{
  "routed_scale": 2.5,
  "balance_bias": true,
  "vocab_size": 4487,
  "norm_place": "pre",
  "parallel_block": false,
  "decay_fraction": 0.301,
  "train_tokens": 331900000,
  "max_steps": 4564
}
Below are experts of layer 6 (counted from 0) of a mixture-of-experts language model. Rows are named router (the router's row for the expert) and show model dimensions 0-95. Each number is 128 + 24 x the weight over its row's rms, rounded and kept within 0 to 255. Numbers have three digits each.
After each expert's rows: "raises" lists some tokens whose logits its average output raises strongly, later layers aside; "mostly gets" lists some tokens that are sent to it at least half of the time. This comes from a sample of Wikipedia text that the model never trained on.

# expert 6
router:135105114139133134077097119122121096108138187142113108093143171060120108125129087125129072150171132111141118165166153102131130141111123139124111114136127092148116145132152118092097147140121126172077135124161129159157133106110096139151113167110120134135169100101114127149132093109137132135
raises: "ians", "ian", "y"
mostly gets: "ber", "bert", "hn", "ipp", "ument", "yd"

# expert 22
router:124137108122152147094138129155161111142110118169150102143157151115078102138110089101142128113166141118149117135107103091108133144105113164091109106186153099122150129124151144128130123156107092145114121141176115104160145096112135181151137132096112121168174140120080150134145132100139091122
raises: "ising", "ics", "eal", "ements"
mostly gets: " Division", "or", "ument", "itions", "osition", " Army"

# expert 56
router:127116111139134175117103079118167124135099182155157112114160117097115131143107104143143121130151145135131125146163115100149173139080134131091098105137149146108137124101139104093095126123146148135119167115165102164181125105078080145143136131107118158133171106104109132150151129140127157147
raises: "ons", "ing", "ography", "on"
mostly gets: " June", " July", " January", " February", "err", "arri"

# expert 3
router:165148090116136164056091111133133105157134138160101109135138138125086115140152127139144131129154131101161086150143141106091104131110132115096137099145119088115121132114093111125116163110151146143125119120147109119121159078109104094177128138103089120109140137120097157186154096113144101121
raises: "ier", "unk", "ie", "lo"
mostly gets: " c", " h", " p", " g", " b", " s"

# expert 55
router:153150092130179175102133092134130152132143161139157129142129134120128102148107144153137096092182112133141099144129133105134134141116103149087118113178149114085134118115126133138121135122154126120122089150143154123102127079107086157135128177103109162109156085089097125168127138100161108138
raises: "ist", "ists", "ism"
mostly gets: "|", " comp", " gr", " ac", " Gen", " str"

# expert 9
router:155142095117147128097105090118145096095153149177105077109148124103121112131125109103151140138184077132101122135109133104124161110116106133126114101124153110106116182123145150102131156109152141135117135122162118141147124087112114183193114149124100125161137130114096139157158162117144133111
raises: "ous", "um", "arily"
mostly gets: "act", "ional", " film", " art", " show", " music"

# expert 53
router:140164123128138113100109113124127122134134138216127087145163116107104146152133107121156121136143127104092085156146120118128137102115104120130093123153151111115124108101126124138090155126129142155091125127206110126166124137101136157117163136122124128118130139091101125213133120103139109119
raises: "It", "This", "During", "The", "After"
mostly gets: "\n", "==", ")", "===", ").", " =="

# expert 50
router:120148127102131151078104121147128127125154173131138135080131138086115128144111095126150128129160124119176107176139134074146145114130119173097091118144150109149122125140125151142100161142140147154091159119185122114156112088087143141137131128130111094132165086120082139171145119114140111138
raises: "ference", "Career", "fer", "ware", "areer", "Rep"
mostly gets: "ara", "ha", "ya", "li", "ma", "awa"